config.yaml
n_experts: 32
init_std_router: 0.0147
n_head: 8
grad_clip: 0.5
Below are experts of layer 13 (counted from 0) of a mixture-of-experts language model. Rows are named router (the router's row for the expert), gate (a neuron's input weights, with its number), up (a neuron's input weights, with its number), down (a neuron's output weights, with its number) and show model dimensions 0-127. Each number is 200 + 20 x the weight over its row's rms, rounded and kept within 0 to 999.
After each expert's rows: a language model's description of what the expert responds to. This comes from a sample of Wikipedia text that the model never trained on.

# expert 0
router,185,194,201,189,217,197,188,197,223,208,212,172,201,153,187,166,205,225,178,183,231,213,193,200,210,186,211,213,189,200,220,190,173,208,217,214,177,216,208,194,178,210,243,204,204,201,177,224,202,214,191,225,156,201,186,189,217,226,165,210,184,212,206,227,186,197,230,207,274,189,211,246,171,199,245,199,200,233,194,219,198,180,228,194,234,187,220,209,178,222,232,198,207,200,225,194,213,182,207,214,208,187,186,216,190,187,176,205,211,201,160,172,199,211,168,192,192,198,232,197,207,222,174,187,206,223,171,177
gate1,191,178,198,170,209,191,230,206,184,201,244,189,172,200,210,187,225,184,200,169,196,186,193,175,219,172,190,211,221,189,219,167,215,185,208,235,197,197,141,194,194,225,197,222,194,195,200,198,156,202,185,181,185,240,232,200,225,220,199,215,214,204,203,209,187,203,193,179,195,193,217,190,191,209,191,197,175,178,201,197,213,213,218,182,177,228,206,220,220,198,187,206,258,199,224,239,217,206,169,197,204,165,214,189,203,223,187,195,195,188,199,219,193,209,131,181,171,208,205,209,232,192,228,199,161,217,178,195
up1,180,219,182,206,211,200,193,193,238,184,205,182,195,184,205,180,205,212,180,207,201,246,170,195,228,198,237,236,166,211,169,203,195,258,207,212,178,269,250,241,185,173,218,205,183,189,191,179,253,197,206,211,176,200,188,192,212,211,214,186,173,201,172,192,195,205,207,199,201,224,195,197,188,151,198,250,207,197,208,204,172,200,198,208,224,185,189,211,182,200,168,205,194,211,197,195,178,199,208,218,197,181,214,181,196,191,210,218,222,188,204,188,183,197,227,224,215,178,213,216,206,210,189,174,188,197,213,209
down1,175,227,248,177,195,192,156,216,187,210,196,188,202,210,187,203,191,173,216,186,197,187,188,208,185,209,243,201,188,252,198,232,222,221,176,163,227,163,186,197,174,211,229,195,212,170,184,195,231,202,159,201,218,189,192,225,197,199,179,180,174,218,209,171,220,215,209,199,166,198,208,217,209,170,181,179,244,204,180,203,202,215,184,187,196,185,203,180,212,214,201,212,173,192,226,186,177,235,159,231,187,195,203,212,209,168,246,189,197,190,212,198,182,215,207,205,213,226,182,209,184,212,199,214,213,219,214,215
It responds to: Final suffix pieces that complete adjectives or short words, such as chron-ic, diffic-ult, ide-al, perman-ent, Sloven-ian, tend to precede nouns.

# expert 17
router,223,200,209,229,225,215,221,244,187,219,201,231,212,199,204,189,215,180,215,228,204,169,197,226,179,190,200,158,233,198,168,189,208,200,192,224,220,227,196,222,233,174,192,221,170,176,197,177,210,185,171,178,216,194,222,211,212,208,189,181,195,211,172,205,168,213,225,186,194,171,189,181,243,211,221,174,199,210,209,220,233,210,176,191,196,235,204,203,174,186,177,181,179,213,157,218,187,226,202,190,188,187,221,188,191,208,207,178,157,225,187,188,206,171,204,150,208,196,209,192,220,192,208,214,215,176,216,176
gate0,215,222,203,158,198,172,161,207,197,162,181,222,201,202,225,192,175,226,190,170,199,190,199,205,187,193,190,208,222,198,188,230,190,212,193,194,197,212,224,241,207,187,167,199,170,194,210,197,206,217,209,188,181,208,172,203,193,209,211,221,222,207,197,224,205,202,234,191,230,180,227,176,191,197,197,198,196,200,244,208,176,182,200,183,206,213,197,218,146,231,204,198,206,197,167,214,174,200,198,191,172,177,201,173,213,210,184,176,216,212,203,175,228,177,252,223,198,189,227,225,162,167,241,164,185,176,193,197
up0,179,178,241,206,197,230,239,157,186,181,228,189,184,160,225,183,212,153,191,214,199,207,168,207,233,207,201,191,194,208,206,198,196,191,203,183,200,220,196,185,185,175,234,208,212,227,196,179,208,214,190,199,180,212,215,213,218,203,201,222,196,212,231,212,210,207,184,204,197,203,229,173,212,210,172,191,191,170,220,216,213,184,200,251,187,197,190,173,223,169,203,203,194,204,214,189,192,192,188,167,213,200,195,211,183,160,199,189,180,228,172,240,266,203,215,216,194,176,153,209,197,219,205,193,194,199,224,184
down0,177,205,226,179,205,205,203,201,241,170,168,192,195,208,179,172,188,182,205,182,209,189,218,181,209,214,152,188,195,228,231,227,214,213,208,210,203,206,207,173,201,194,243,191,271,224,199,195,215,218,186,171,173,207,193,172,221,193,170,212,191,176,196,197,189,222,185,223,235,214,198,202,165,164,199,172,188,207,193,218,213,197,184,196,218,208,204,219,220,241,232,188,194,184,211,204,184,176,186,175,183,182,228,216,201,192,210,223,205,180,222,184,246,182,209,222,204,205,216,196,170,209,170,213,206,195,218,178
It responds to: First pieces of Spanish, Italian, French and Greek-looking names and words, such as Mar, Par, Col, Pic, Flor, often after a first name.

# expert 16
router,221,228,174,197,176,201,216,207,209,197,202,202,177,229,221,220,208,195,223,235,187,206,191,223,163,216,214,175,197,221,205,192,207,219,161,181,193,213,165,169,240,191,209,174,192,200,240,207,182,172,204,186,184,228,187,173,191,170,207,185,205,204,218,204,226,239,177,181,187,187,217,189,204,222,171,197,220,206,176,195,208,200,192,183,180,216,166,190,194,194,189,219,246,211,197,204,193,179,200,179,255,198,222,236,183,217,196,205,153,185,196,215,224,207,172,172,223,201,198,174,192,205,208,205,209,208,220,153
gate2,204,198,246,191,202,181,238,165,205,177,171,203,172,210,188,189,188,177,242,218,219,188,189,226,203,203,208,223,189,189,222,186,190,231,213,195,191,212,235,180,192,214,231,176,184,222,196,191,176,240,173,176,232,192,166,201,197,199,164,213,190,210,205,223,216,173,240,223,196,195,226,174,203,203,202,199,180,212,201,221,197,179,205,185,167,204,186,191,224,183,189,208,206,182,220,181,211,171,200,203,197,184,185,199,155,151,204,223,187,190,221,212,188,177,188,218,192,218,163,176,215,215,205,214,251,184,196,211
up2,187,187,176,197,226,178,207,188,164,186,216,225,201,185,200,188,206,226,190,233,224,212,222,206,203,228,211,221,236,207,166,180,220,195,230,196,180,174,185,200,217,188,183,206,218,194,203,220,203,176,192,187,213,204,214,210,217,249,191,226,193,169,228,174,189,203,183,173,195,220,217,200,194,179,190,222,231,186,198,202,205,238,260,224,211,212,219,214,167,217,204,209,155,158,208,206,208,211,237,225,171,210,164,179,179,192,205,200,193,200,198,205,202,188,207,182,186,172,181,202,224,209,170,227,190,158,201,208
down2,203,189,193,206,188,227,207,169,225,206,237,197,157,176,198,193,207,238,185,188,215,215,193,176,242,217,182,196,228,202,217,189,201,178,215,200,194,207,205,204,194,190,183,177,226,184,168,187,183,214,149,205,206,223,175,201,174,183,199,174,238,184,200,166,189,217,219,226,229,194,240,208,211,173,231,175,203,186,225,181,201,234,193,158,218,206,186,178,238,206,202,210,174,182,212,191,196,260,205,200,198,210,185,178,170,215,222,203,189,206,190,184,174,223,220,180,204,208,205,177,209,203,220,191,221,222,188,203
It responds to: Table cell separators in numeric tables, plus short word-final pieces closing names and words, such as Os-lo, Ci-ro, tap-e, ft.

# expert 13
router,195,211,186,215,197,191,202,206,195,237,194,203,188,183,239,211,185,224,166,217,179,214,195,196,218,216,212,214,197,207,206,217,183,178,224,238,233,156,191,172,196,184,185,202,182,200,225,146,215,213,211,139,218,205,199,196,232,222,172,200,208,186,193,212,216,195,206,187,220,198,176,199,201,206,177,237,209,163,203,195,215,212,187,213,214,175,220,171,194,226,206,228,222,225,198,162,234,216,188,164,200,204,193,180,181,204,222,191,219,168,222,202,177,228,155,210,166,206,205,199,205,203,222,187,214,171,201,216
gate1,189,186,235,215,191,203,179,176,160,200,210,209,216,227,223,180,215,191,187,205,194,229,218,219,163,201,212,212,219,212,193,180,186,212,226,210,216,169,204,190,140,213,213,199,199,216,195,199,210,238,205,191,169,172,174,222,220,157,188,204,196,203,220,240,171,178,184,191,197,201,191,189,199,233,208,183,206,206,229,212,212,202,218,225,207,244,215,220,209,187,211,210,208,194,223,182,211,231,158,193,168,182,157,175,196,196,225,187,165,204,192,188,239,178,192,213,182,185,203,193,207,203,195,228,221,180,231,182
up1,189,208,209,209,168,181,236,183,209,182,147,149,191,207,190,236,212,172,214,193,203,200,155,193,200,224,159,190,202,193,195,195,232,214,218,189,191,203,204,199,198,218,215,206,205,174,172,190,197,194,207,172,210,207,167,208,203,205,203,205,204,214,192,201,217,192,224,238,186,206,190,197,246,202,190,215,197,196,193,189,190,202,171,213,211,224,192,183,189,204,155,175,205,194,199,246,159,212,186,223,211,218,192,214,226,225,209,227,194,179,217,166,227,206,191,214,195,225,232,207,159,165,161,188,172,186,206,216
down1,203,169,219,164,202,202,243,203,185,130,200,185,197,156,223,228,199,186,216,204,202,170,179,204,196,200,231,174,200,216,180,186,204,215,216,202,201,190,203,218,200,189,209,186,205,245,169,229,219,262,215,180,219,213,190,214,178,201,197,207,229,216,182,206,196,207,189,201,195,219,222,221,175,193,197,191,187,202,229,201,143,199,206,211,196,212,233,168,190,209,199,200,184,207,183,202,209,202,191,194,226,205,193,206,200,213,175,214,206,223,191,216,196,188,185,212,192,247,199,186,179,190,174,228,184,231,194,157
It responds to: Line breaks, heading equals signs, list dashes, table bars and the opening parenthesis before a birth year in biography leads, also Born, Died, Genus.

# expert 27
router,211,219,179,198,161,206,203,207,211,235,180,195,200,221,197,201,232,172,203,212,178,238,221,205,186,201,229,199,194,196,204,147,215,186,224,217,208,187,191,241,185,226,217,227,210,206,170,222,207,203,210,199,159,208,195,191,223,211,200,185,215,218,218,223,213,213,219,193,200,185,166,194,180,168,225,170,181,218,203,205,210,176,227,198,197,224,184,181,215,157,243,212,203,210,197,188,209,224,207,216,184,162,177,216,182,216,202,200,199,188,205,189,230,198,191,183,235,198,241,242,241,226,172,205,208,216,171,206
gate2,169,205,215,227,186,162,157,151,198,212,177,199,186,182,196,180,229,199,174,211,187,217,193,177,239,202,229,187,217,194,213,201,221,184,219,214,213,202,209,188,192,188,183,186,257,198,177,215,206,184,193,231,215,207,201,213,214,168,199,195,224,197,182,201,240,174,170,180,229,208,215,212,184,234,192,167,196,203,199,184,181,192,197,169,164,216,199,195,186,179,183,228,226,209,217,178,161,242,196,168,214,198,214,192,177,194,180,182,209,176,188,168,179,186,194,205,205,221,214,222,209,191,230,190,199,226,183,187
up2,197,160,188,184,244,219,182,163,207,201,213,220,168,185,209,205,179,186,223,183,194,180,201,205,183,208,189,193,199,202,225,242,181,185,169,167,223,208,248,200,247,220,208,213,202,184,189,178,193,246,199,206,211,167,185,187,199,226,207,173,186,181,206,171,241,208,185,206,176,203,203,183,202,178,229,210,226,183,194,198,220,204,165,206,217,221,220,244,194,206,219,185,172,192,211,212,174,196,222,185,179,211,198,189,198,181,220,197,241,181,191,213,184,227,209,194,202,181,198,242,192,200,214,219,179,173,214,217
down2,175,207,167,224,181,203,186,227,201,177,168,171,186,218,198,195,190,198,185,220,185,201,221,200,229,185,198,191,199,189,232,155,216,179,238,235,184,229,174,194,204,203,192,185,231,210,173,237,224,202,190,185,226,183,220,198,224,194,188,197,194,224,221,179,219,211,198,186,184,212,230,221,159,213,196,144,202,237,188,201,212,205,211,167,187,194,155,193,186,199,197,191,244,175,176,226,226,227,183,182,210,199,190,234,202,207,182,201,197,193,225,185,215,197,218,175,214,209,225,190,196,208,212,200,192,215,181,163
It responds to: Quotation marks, pronouns and first names, plus pieces inside quoted song and episode titles, such as "I found", David, You Don't.

# expert 25
router,202,153,193,181,217,210,216,166,213,179,220,178,214,180,187,223,198,228,185,208,219,201,228,188,188,194,211,219,175,200,205,244,185,217,172,192,152,231,179,201,207,207,186,207,227,208,170,207,225,185,243,208,228,196,192,176,205,236,215,177,242,213,182,197,201,179,192,192,189,217,181,216,188,197,167,179,194,219,172,191,170,178,206,196,227,210,156,180,216,217,183,199,198,192,211,210,236,197,202,206,230,202,165,216,246,200,204,191,188,187,193,206,220,227,212,214,198,202,194,200,200,166,220,207,154,178,192,218
gate3,194,214,217,182,180,177,205,213,200,201,193,217,234,167,170,193,205,208,216,216,221,213,195,185,205,229,197,183,184,170,181,185,200,169,215,227,202,184,176,226,179,208,185,222,201,183,194,178,178,196,238,181,193,178,230,214,217,212,183,217,175,182,204,231,171,170,170,190,199,223,185,211,202,182,228,201,165,206,224,232,225,200,184,228,199,178,180,188,233,217,204,216,205,227,179,232,191,220,164,184,177,221,231,196,217,200,208,151,198,218,187,216,202,170,212,202,172,181,235,210,191,172,170,228,207,180,169,193
up3,201,207,182,197,206,191,190,215,230,182,195,187,197,210,208,222,182,208,228,194,195,200,198,220,222,209,242,187,195,230,183,216,248,194,206,204,202,191,187,207,226,206,224,150,219,189,195,206,207,235,216,193,164,181,215,219,177,201,192,191,243,172,189,180,180,194,201,222,199,176,160,196,169,233,195,193,191,214,186,219,209,238,186,201,171,215,183,177,198,175,203,137,202,231,187,189,156,224,215,182,220,191,230,236,195,181,214,175,218,212,205,210,181,221,193,184,220,200,225,219,161,198,217,184,217,199,192,213
down3,184,180,172,208,224,176,185,205,239,264,185,206,173,214,202,182,189,204,238,158,186,165,194,195,164,218,208,193,191,215,190,237,203,206,182,213,203,199,203,205,197,209,193,171,212,200,195,192,187,210,196,202,190,193,204,212,180,194,180,170,231,165,218,237,176,212,205,197,221,216,194,176,172,188,194,180,231,199,219,228,187,227,174,216,178,179,211,205,211,188,221,182,206,210,190,199,228,212,200,256,230,209,227,186,202,179,213,213,187,184,264,179,208,196,217,188,208,198,174,205,183,207,212,188,198,232,192,184
It responds to: Final digits in years and times (198-6, 21:36), ordinal suffixes nd, rd, th, commas, and last letters of words such as sli-p, weir-d.

# expert 23
router,207,197,221,195,150,169,230,183,191,147,210,234,216,187,190,178,189,173,193,208,206,180,220,181,201,207,191,201,193,175,224,181,208,218,231,170,231,195,176,180,176,214,190,193,227,187,239,214,157,202,223,162,240,217,199,219,182,229,202,209,195,210,236,236,207,179,210,198,186,192,227,202,196,228,222,177,193,211,228,217,201,170,202,209,200,206,188,189,207,182,184,206,214,199,182,225,222,208,186,218,139,221,215,193,204,201,214,164,206,206,200,228,193,188,209,185,200,211,190,216,191,206,173,169,208,188,179,186
gate1,236,190,181,181,206,182,231,203,226,170,208,186,190,186,184,198,197,215,209,200,189,237,194,192,180,207,184,174,210,208,230,188,157,204,199,177,214,200,209,208,224,197,211,201,216,222,197,200,204,181,209,177,223,203,248,213,212,190,171,194,215,210,207,216,180,173,185,221,190,187,195,197,194,222,250,183,208,225,191,178,173,211,159,173,196,174,197,179,221,187,194,205,211,199,233,182,214,234,187,187,206,180,250,222,197,232,197,193,234,205,192,224,227,168,206,180,198,230,181,201,152,213,192,223,197,255,204,196
up1,194,188,218,206,184,179,207,161,169,235,184,176,179,218,212,224,185,188,195,193,184,182,192,209,202,189,196,206,222,215,176,202,224,177,209,208,188,204,212,188,183,238,202,151,222,241,174,150,220,188,189,193,214,175,206,204,197,189,216,175,217,170,204,233,198,202,191,206,189,218,169,178,199,204,165,191,160,243,211,226,197,196,203,196,185,203,213,186,177,185,181,223,212,167,169,199,231,216,212,177,216,232,202,223,201,212,182,161,204,197,233,217,222,210,236,207,211,193,221,211,205,213,182,206,191,163,190,235
down1,160,232,180,220,167,196,180,182,201,210,187,188,219,184,189,199,201,205,180,197,239,167,205,200,170,194,208,195,201,183,207,207,215,189,187,188,174,220,167,200,202,216,201,187,217,192,166,204,208,194,215,233,170,188,199,216,235,184,238,211,188,182,210,203,199,175,191,200,136,184,159,212,235,202,231,244,207,164,205,200,175,189,204,188,205,194,216,223,190,210,177,206,233,195,194,197,206,216,200,186,192,184,233,222,247,206,219,200,166,193,175,210,177,219,215,198,185,170,217,199,206,208,210,248,231,208,184,200
It responds to: Common English function words and word beginnings in running prose after to, was, a, such as not, However, be-gun, so-on, less.

# expert 1
router,206,210,231,197,241,184,216,205,181,174,222,180,216,204,225,178,210,172,219,194,181,187,171,209,236,169,184,184,225,186,227,212,201,198,242,190,227,240,197,209,206,206,177,149,203,204,204,222,170,186,194,217,240,197,200,188,198,205,173,194,196,223,163,191,183,204,224,202,192,205,234,166,226,210,174,198,201,201,247,192,203,177,196,201,181,185,221,201,175,223,169,222,226,168,180,213,205,225,174,194,211,201,211,194,224,212,227,179,186,208,156,204,229,196,193,209,211,205,162,204,173,199,209,197,197,216,182,193
gate3,205,205,216,187,204,216,209,206,200,170,197,185,246,240,187,205,177,208,202,209,199,203,176,252,209,168,188,187,214,181,182,166,209,192,222,185,198,225,214,228,217,209,225,186,195,187,195,166,192,199,203,224,206,177,217,212,216,226,196,181,169,199,196,192,169,211,203,194,217,194,208,187,214,188,200,189,241,178,186,191,230,180,203,193,191,199,147,167,197,187,246,218,245,187,186,185,177,189,205,201,219,227,189,218,189,209,188,197,244,223,234,225,178,194,173,165,212,177,204,191,187,221,186,201,214,248,192,220
up3,194,178,210,184,197,220,191,197,220,175,180,191,202,229,223,213,187,195,174,195,178,188,183,216,198,199,204,184,223,221,192,198,199,175,203,214,166,233,204,203,212,210,177,227,182,225,201,197,202,250,153,193,180,194,217,208,207,208,201,201,195,196,238,253,210,187,181,213,187,253,181,184,192,247,178,151,229,186,192,226,180,202,203,216,182,167,191,187,167,214,178,189,229,205,214,209,215,163,186,200,164,208,201,219,178,189,181,215,199,216,226,161,189,196,246,201,196,215,201,211,212,196,188,179,184,207,202,187
down3,194,202,187,199,161,198,176,234,206,188,193,195,220,204,183,202,203,183,204,221,180,216,163,191,199,178,197,189,194,169,212,208,198,208,177,203,177,203,196,196,160,219,214,217,202,182,224,206,226,219,209,196,200,192,168,189,167,235,233,189,167,176,193,224,197,226,204,209,217,195,184,235,180,214,211,202,186,201,209,218,187,238,174,191,177,222,204,237,208,237,198,197,222,188,217,196,195,202,234,204,156,184,231,188,176,215,184,207,235,212,229,222,219,177,182,169,184,227,199,210,218,221,211,191,190,128,181,207
It responds to: First piece of a word split into pieces, mostly a starting consonant cluster after the or a, such as Sp(eaker), sp(ace), Ch, Br.

# expert 4
router,208,213,219,185,196,191,234,193,213,150,217,177,224,192,178,235,199,187,188,163,221,219,204,169,204,227,229,240,163,199,189,210,207,212,207,197,198,194,202,207,168,223,195,210,176,170,205,187,185,192,202,178,241,196,183,210,185,196,164,191,172,240,188,214,220,196,183,196,184,230,185,208,190,219,191,184,224,187,213,181,187,198,182,220,219,198,163,203,208,209,188,200,178,184,183,206,165,220,195,204,184,224,217,199,226,221,210,191,247,231,189,207,180,186,209,198,185,207,189,224,174,190,153,177,179,195,231,245
gate2,228,177,210,234,178,204,182,201,193,180,205,215,177,182,202,201,199,190,225,233,175,221,179,175,238,244,213,222,184,199,184,212,193,196,198,216,161,222,209,186,207,187,196,170,209,232,204,202,227,214,181,162,197,210,215,205,221,208,171,236,196,220,215,187,214,189,199,202,199,202,184,222,204,209,179,169,209,177,200,179,189,197,216,168,188,224,178,166,180,164,184,169,219,209,199,199,202,243,213,207,180,181,185,224,181,199,161,248,198,219,178,198,199,234,214,177,195,186,162,188,247,191,195,213,194,215,222,205
up2,239,178,208,216,189,200,202,189,215,160,173,176,220,223,211,246,212,192,187,232,209,220,204,180,243,207,191,212,180,208,209,188,190,174,202,204,193,252,188,184,218,234,165,188,223,205,192,200,188,202,248,195,210,212,210,190,203,210,178,217,210,185,181,191,173,200,196,172,192,179,189,224,181,194,194,179,207,231,209,207,206,145,189,216,204,200,222,202,219,220,176,235,169,194,238,223,202,177,179,204,213,201,182,204,250,173,173,192,196,177,190,201,209,200,184,230,181,179,204,234,190,221,205,197,181,178,211,207
down2,193,201,204,179,161,225,215,205,199,223,215,174,195,222,209,204,204,175,211,232,210,173,172,205,206,197,174,220,197,152,183,226,192,217,228,205,181,248,193,223,160,202,180,211,211,232,184,192,181,215,217,191,191,203,194,223,180,181,173,203,189,216,230,221,234,198,189,180,245,206,232,188,203,193,160,184,221,196,216,201,205,189,172,203,205,191,178,202,193,204,191,214,214,197,206,200,158,211,166,237,196,177,221,234,180,211,181,202,204,222,192,179,188,187,168,201,193,212,181,233,221,189,168,186,194,205,208,250
It responds to: Second pieces of words after an opening piece, such as Spr-ou-le, t-ou-chdown, l-u-xury, plus dashes in score ranges and sports nouns like season, school, round.

# expert 31
router,186,221,176,173,238,241,217,224,171,217,216,222,192,193,175,188,176,210,232,196,190,203,205,230,155,237,217,210,207,166,168,186,181,198,186,178,193,191,212,194,209,185,247,185,163,212,177,200,197,191,212,208,178,204,208,181,194,181,205,198,208,190,210,193,196,220,213,183,240,194,207,185,201,191,202,210,173,180,165,203,186,217,206,199,239,223,197,188,181,227,221,158,196,221,156,173,185,230,210,190,213,195,214,193,199,215,197,235,183,188,194,186,191,206,187,226,242,204,204,168,199,154,199,191,185,191,224,205
gate6,231,202,218,227,206,205,160,196,202,221,147,217,186,194,198,201,175,207,167,203,249,220,236,190,224,193,172,218,170,186,227,228,205,201,172,172,166,236,222,183,217,200,179,216,179,184,170,190,212,220,202,206,188,200,212,208,195,183,209,184,226,164,181,239,186,172,199,219,205,208,208,228,217,231,209,175,203,199,198,215,186,210,209,211,214,201,231,216,161,216,172,201,162,220,181,199,211,175,222,197,195,207,187,175,197,216,191,212,220,199,197,178,192,202,193,215,180,198,226,185,200,197,218,245,217,184,175,226
up6,212,176,205,230,202,203,215,190,171,220,198,167,157,202,188,206,234,212,211,168,205,252,183,214,160,228,174,186,174,166,208,197,217,197,206,231,224,240,217,220,195,192,191,181,177,203,173,243,218,175,207,195,223,205,241,196,224,179,209,189,230,204,194,187,213,230,190,194,208,175,170,204,216,177,219,206,167,200,224,193,188,187,190,214,201,174,218,227,206,174,215,208,203,218,214,184,203,191,175,172,188,209,205,161,197,199,184,199,186,217,169,194,202,228,216,202,221,224,204,194,207,191,193,239,219,171,200,175
down6,191,196,201,229,199,217,209,186,220,210,229,192,208,205,208,213,212,184,233,181,193,216,226,237,203,177,187,211,206,190,187,223,185,185,182,199,210,215,212,209,216,195,228,157,193,158,205,229,171,167,211,168,197,185,188,217,232,211,162,171,184,225,172,181,201,187,176,182,194,213,206,206,203,193,208,207,217,180,226,208,196,197,174,180,228,170,210,223,225,185,214,219,169,188,229,169,218,198,236,177,188,161,173,234,162,182,197,221,211,217,173,191,192,190,186,208,177,210,210,221,207,226,203,205,213,204,149,228
It responds to: Last word or piece of multiword proper names, mostly places and teams, such as Port-land, New York, United States, County, City.

# expert 19
router,176,202,180,206,216,207,154,171,206,212,193,189,194,187,166,201,215,171,209,185,236,200,219,216,187,189,190,190,184,216,186,213,199,203,206,211,196,191,233,229,188,191,185,233,233,163,186,190,213,194,208,221,194,237,221,187,186,212,203,212,200,160,229,182,190,196,207,202,199,220,148,200,196,191,211,205,160,229,171,231,207,201,156,211,189,224,190,247,212,166,208,205,202,223,175,212,199,175,228,215,228,203,208,213,198,184,204,219,208,184,177,217,235,188,222,205,176,202,183,168,187,199,223,215,167,170,160,202
gate0,219,201,235,218,202,168,193,195,213,192,149,241,223,169,180,152,245,191,192,208,214,210,164,215,205,208,204,220,236,211,202,173,198,212,226,203,157,179,223,179,197,197,201,209,218,225,209,209,198,225,186,201,175,177,197,254,211,229,180,230,202,186,168,178,197,218,185,207,237,169,225,220,207,204,187,229,174,195,199,196,200,242,216,228,179,200,212,204,220,208,214,159,205,199,203,166,227,200,202,186,208,186,197,180,201,181,172,190,197,203,192,198,184,217,206,201,187,184,213,219,207,210,213,198,207,229,201,220
up0,166,174,220,185,212,190,177,193,208,167,239,185,212,200,208,178,189,230,161,219,172,205,210,191,224,198,200,211,169,194,153,232,195,219,199,180,189,197,212,200,230,200,189,184,206,173,213,195,190,194,202,195,220,184,202,201,163,207,228,166,201,195,188,233,189,229,189,188,209,227,206,212,187,185,204,184,203,196,199,204,198,215,229,178,209,200,163,218,192,216,167,192,237,179,155,199,174,215,175,195,222,265,201,188,176,201,208,178,226,239,196,200,217,194,215,216,217,182,235,179,187,165,219,214,210,200,213,206
down0,210,212,152,218,217,203,241,194,184,208,185,171,211,213,173,193,199,193,200,207,178,183,200,209,172,188,203,199,200,176,221,188,185,158,222,218,176,239,207,172,191,198,188,198,192,182,204,189,163,199,217,204,221,220,198,248,212,199,222,184,238,193,224,148,199,189,176,171,151,184,195,191,183,190,179,210,186,220,212,237,188,208,224,206,182,239,234,218,178,205,184,199,227,185,213,201,202,226,201,195,197,195,206,198,216,245,186,207,176,230,224,191,219,213,219,204,217,184,194,190,216,189,217,217,190,204,151,199
It responds to: Verb endings and whole verbs like said, called, released, posted, used, plus the suffix -ic in words like Arabic, manic, Hurricane.

# expert 14
router,191,152,203,196,169,179,201,203,203,205,185,213,176,201,188,225,175,238,189,205,183,166,195,196,207,183,208,214,193,202,207,208,226,185,231,208,186,189,194,190,232,218,205,228,205,159,241,194,187,217,211,222,210,197,190,206,190,184,209,191,172,178,197,202,207,219,223,186,208,232,184,210,210,170,152,206,188,178,213,173,212,215,216,202,171,172,227,203,186,182,180,181,186,198,250,184,180,162,201,235,207,211,224,205,212,214,186,229,187,219,238,171,172,203,188,244,179,194,214,221,203,173,196,220,227,207,224,230
gate2,195,227,204,196,142,179,218,185,207,206,204,219,200,214,190,199,213,177,204,167,164,194,208,238,196,218,185,225,206,224,230,227,227,229,181,195,210,209,180,187,208,205,186,207,243,171,203,166,174,185,188,134,195,226,192,218,203,206,214,190,206,175,169,190,211,173,183,216,217,175,207,208,179,172,217,207,236,240,227,228,180,200,204,175,195,207,230,187,194,206,207,230,207,207,208,198,193,169,225,239,194,183,194,200,212,178,201,199,209,175,182,210,157,192,180,193,209,187,214,195,204,221,175,216,196,191,181,196
up2,197,190,224,210,218,169,177,181,249,207,201,215,210,208,206,199,213,219,197,219,213,217,200,171,192,171,216,213,226,186,210,182,208,182,202,217,165,200,162,220,209,196,175,212,181,179,191,207,186,197,212,196,208,194,205,171,215,241,175,218,256,205,187,186,183,184,197,188,176,196,193,222,186,200,205,187,175,234,211,203,183,166,217,191,192,184,171,219,218,202,166,186,221,198,177,238,195,226,215,170,219,203,205,256,189,208,198,211,184,220,198,198,197,197,221,177,216,207,187,171,221,150,210,145,193,183,208,179
down2,176,177,197,188,159,214,232,215,188,195,200,236,230,223,228,208,187,172,215,217,176,216,220,184,193,213,194,178,159,182,219,203,156,199,208,213,186,179,169,230,203,234,233,173,217,201,211,192,216,178,192,225,207,173,185,181,192,218,205,209,206,193,135,180,217,230,201,245,210,192,193,192,192,183,207,208,175,180,203,195,210,241,151,210,164,186,195,193,213,196,211,212,203,197,197,232,219,219,203,210,193,187,214,200,196,181,213,190,219,205,204,231,189,199,208,172,229,190,160,189,185,229,199,198,216,205,209,188
It responds to: Table row pipes, separator rows, list dashes at line starts, and infobox field names such as Stages, Pages, Coordinates, Website.

# expert 26
router,233,222,179,196,233,218,217,202,182,235,176,179,206,218,205,214,202,203,225,230,169,188,246,208,174,187,197,182,187,205,187,213,213,181,192,180,193,233,183,231,205,162,162,188,190,232,181,183,209,176,213,184,197,186,215,174,212,177,201,190,210,192,198,183,232,224,171,209,182,211,192,177,207,189,178,209,198,195,189,167,172,227,203,203,164,207,201,203,179,190,188,221,205,208,220,220,172,220,231,189,242,180,164,211,223,191,223,212,176,206,220,217,221,166,186,203,239,197,197,179,230,196,208,225,182,214,210,163
gate1,192,209,210,245,183,196,213,188,185,214,210,220,204,188,192,171,226,187,190,163,214,182,205,170,208,166,154,220,181,183,216,242,175,218,216,167,206,182,208,201,174,225,206,178,184,178,212,204,218,214,203,189,227,178,179,241,192,206,192,202,201,221,197,238,208,181,227,167,208,228,168,197,209,179,228,209,184,190,219,209,167,197,179,208,199,171,206,181,194,232,168,215,168,195,201,222,187,192,217,243,182,213,203,172,226,198,230,181,235,202,207,181,202,191,217,217,208,194,189,222,186,182,199,179,216,171,224,222
up1,215,198,182,183,170,213,178,205,224,193,188,184,186,243,220,187,206,229,182,164,212,163,218,197,172,202,196,223,198,219,192,204,218,238,197,206,201,207,162,164,208,210,222,194,219,189,176,212,229,167,209,194,188,191,173,203,198,187,219,243,233,226,162,197,184,205,199,210,195,181,221,195,165,189,174,227,215,205,238,185,170,175,211,165,203,184,197,206,203,200,216,220,197,182,231,210,185,179,192,186,229,193,217,220,167,214,219,195,180,215,178,172,195,174,208,189,245,178,212,229,213,203,212,192,208,213,236,173
down1,223,187,212,200,229,204,180,169,225,236,200,219,198,238,188,181,212,191,180,231,212,209,201,153,200,188,216,201,210,169,182,201,206,223,205,173,226,185,167,200,230,180,193,185,210,157,190,194,186,181,194,197,208,193,182,191,169,222,206,194,203,175,227,195,181,187,184,203,178,208,184,246,220,215,214,196,212,225,165,178,171,239,239,217,203,155,208,217,215,151,200,203,194,204,198,212,212,200,207,197,235,193,210,221,168,231,185,204,187,213,184,228,219,211,221,192,179,179,174,208,203,167,216,224,209,216,194,191
It responds to: Single letters and short pieces inside Hungarian, Brazilian, Slavic and Dutch names or codes, such as Fá-b-io, Gá-b-or, Manh-att-an, č.